Experts of a small language model: 40 experts in each of 12 layers.
Below are experts of layer 3 (counted from 0) of a mixture-of-experts language model. Rows are named router (the router's row for the expert) and show model dimensions 128-255. Each number is 500 + 50 x the weight over its row's rms, rounded and kept within 0 to 999. Numbers have three digits each.
After each expert's rows: "raises" lists some tokens whose logits its average output raises strongly, later layers aside. This comes from a sample of Wikipedia text that the model never trained on.

# expert 7
router:496547459465563486509524687535462581569535591510448485487474510470517543511552520588535475493488522463472523517483482467486527553528531493518439477541509471475525491568470515517549490484523511527525503462404504434497507242512489508509519489530467491550516502537572509533487598522517494502592482379499504502507497463537499510482476478507476536480480523498493513466522527602494375506497
raises: ",", " in", ".", " and", " of", " to"

# expert 14
router:491542525490529511518489495495503513478543498558508485497422533502566491481430427528400459547473504541545516487481529468540512584520617484508526477571578530522492458493335461525440546476454445493584529424487591441470524568522504513463519504554520462590501513565621453430411460513518521479608506469542515503486479512494578535491419513503563503641519430517474512573395438625508534427552
raises: ",", ".", " ", " in", "-", " and"

# expert 22
router:495533469490451502498479402510531295505557513480449474487484535492528508499541500533496529471476482548501495514514383510597528622492436562479562458449464516520482479601512518501610498510511498502516517472605465380563499464552483490628507498559507498452495535487511460500447543516517502479438498540494537516492490487498512504491372485550471516481482588496511511524500423519606331521482
raises: ",", " in", " and", " of", " with", " on"

# expert 33
router:493414462455461469526504564539475328508622482491483494459533493484469521522516514507487495521457502580495509516520424493303451482496492446499454519520558420489478513540471490545468500502508494501501497590447537400457514500466479532538523543482497498396504496495590434481537494525505467531479486637474507503484496455508467521489419464484472515627472582478497482408479352614531389579495
raises: ",", "er", "ers", " in", " for", " of"

# expert 2
router:477616457473552479499535516510499396420612460520428491509414499460521520495517446509581472463459482558562500513503518513476569563501492574483459495516460478543537509524361525520397513484480500493410531452490551479606491327483502411447473468417583529591509509368557470664543442508502507500464494550494490527478492515502490490484391488551541481588481491478498476492538485616498613519467
raises: ",", " in", ".", "-", " ", " and"

# expert 26
router:489427485458598526532504574551502345394514482506492486485486487480524518514416556496469489525495476414527520515505317464418414450495484601490476497551498455508476487585505486497636496520455477503475451459451490470459511514478504425496485515290497518471485521579434508533533460522523505468460493632468525509483493472506503507508325470472601519521482621491512474486444493437548527506471
raises: ",", "on", " and", "an", "er", " in"

# expert 17
router:492407492453610522544507460509463558500605465493444531497482530465506515486473459546539438508478544540533513517520512543307383474504497584481420515535492505566472510448511537505431502457489482468490518514572504342467528513535481473564514518558457465537504512529540362673571507522531492510508488466479525524486497486489463495514507510443400503553523422507498487466528351489502387556483
raises: "an", "e", "ly", "on", "as", "ic"

# expert 34
router:498507492514564520521507542494462469499562473523525473504509487487568497523542479518524471512489523581542505523507482510430579592503421487471475482501505560551559489612460490519652529506467502511558508458409365426535537475495501473456554502365463409548490492397529459604476483518501510543509478656503499513499485509513452503494437499534477506539477622519504497516466367493479711486493
raises: ",", ".", " and", " of", " (", " in"

# expert 32
router:487411474435338510504490443501480582475558467514437476473500488508512500540590498478542533557516467556571530493528534475508452597481584512504496480566427446478507489536531509531388509469474490523419518520428409445498484557524499543542525527398519462466473491394491426370512524524515498507528495585508497492503493481554557525476573498493531516453543477501494482510341368466443581409516
raises: "re", "in", "y", " ", "b"

# expert 9
router:505482487518547506500511448484499450507521417560414498467475538479432479546415459481623522521467458473391502503506315484560441524489368477493413505421510500431494489613483513527441535470487492517527458457496455461503476559501488382497504508460513390485473501481538457420483478524513488524572475521502510480506498503503480517507428490460517478539506592528495493460324560576460554500488
raises: ",", " in", " (", " of", " ", " to"

# expert 13
router:489503483500469521523536604512481478432506492503504501496549524479544521498446525471463492566526495553439517492515452554419389697513525586511461538517498502451474499670575507513486527467496497553466501465496428487556513382522484504624489503444502453575497491402489480613610496509509502514449505502477493474470482495528538551490408495543549492543491637518502502591552398535406669542502
raises: "-", ".", ",", " and", " ", " to"

# expert 16
router:491564497513560511513498601503456477513469482532505494459405526482403529484453425473378499488510501410515503509494552524522574541489579572489455458501499432487504485534493452505366518507471469508497497412393385377461518499511506478531519516485411487556494487411489483422495490496532489525451486570477497520509503490486562512479324504462505508504504573496505499402466546601497547554501
raises: "o", "i", "a", " of", ",", "an"

# expert 36
router:480451520450457463512499391481506604463630484503512484476504479473490525496543450524473452560490500470521518493512382568534441526493527562511516498482452500459458469437532510512359504497486476471517517499490551472599482480492511549483497526515586443367477502629499492559548579498490535497511485508505494510469502492503485518498528481546512519543495483471525485476515444367540519564505
raises: ",", "i", "in", "s", "an", "h"

# expert 23
router:477370462497498500500505453513470444435454473528561503438458490521413486526515488480610471465496490502462519487511597465580487520530538489492516492446490516551535512412484529506413490475463477524563506503515407467576512544496494567423502490518498488405497467467511594421542410540516499517509496495472521516472479505525343511483643435534417486486521592468519491442515628512414622494502
raises: ",", ".", " in", " ", " and", " ("

# expert 11
router:503614492498444535522528484493484662508562512570499481478422513498520491505510515566528497503464513555467530536492384484420394576508634629481501491644402466521483486512583468544442512479464499501525464573478428432619503524477497493476517506589556526493494476474488458503534491513498506498509491590486533513519480491497445518501392467495484515526504452492494469511578546568555561511480
raises: ",", ".", " in", " ", " and", "er"

# expert 12
router:486559493470534490506525308536491658521545485493476499524516488493574497501549445452539486490523524385625505501523549499390591476513530552508457480637477497430473488471463542488426517482495490482374509545366635476590511558522502469598517515601550393581508496533474382380548457497519488543545485515479528528485478471492452507454441433501347504505508526492479488666558433613519679492469
raises: ",", " and", " in", ".", " (", " "

# expert 38
router:481417490474455526517515622507456605554530473532490507501510511467483496487558527489506508444514503419477504527522383527574388448487492627506586533542467504465534492601528528497515495478507479497439512351494357513527507590527481492724498492459499527620471514564503529498531411514490493497521506683475495495483496474480500509495471515521449499539491502491519509527541492612520298489483
raises: "a", ".", "o", "ing", "al", ","

# expert 4
router:493469498503451494483505406455514582621567648492434495486454506504551494496435466487500489436483500553408526494503511488552562427519542443483468498523478445441493491452561448490451530486481467477486505542494394460503513611504498452573491514607548548618488538575539532569593444522540466511488483467484493524508517492514456521509622509573518506512490395491526496515461414645497599510504
raises: ",", ".", " to", " for", ":", "s"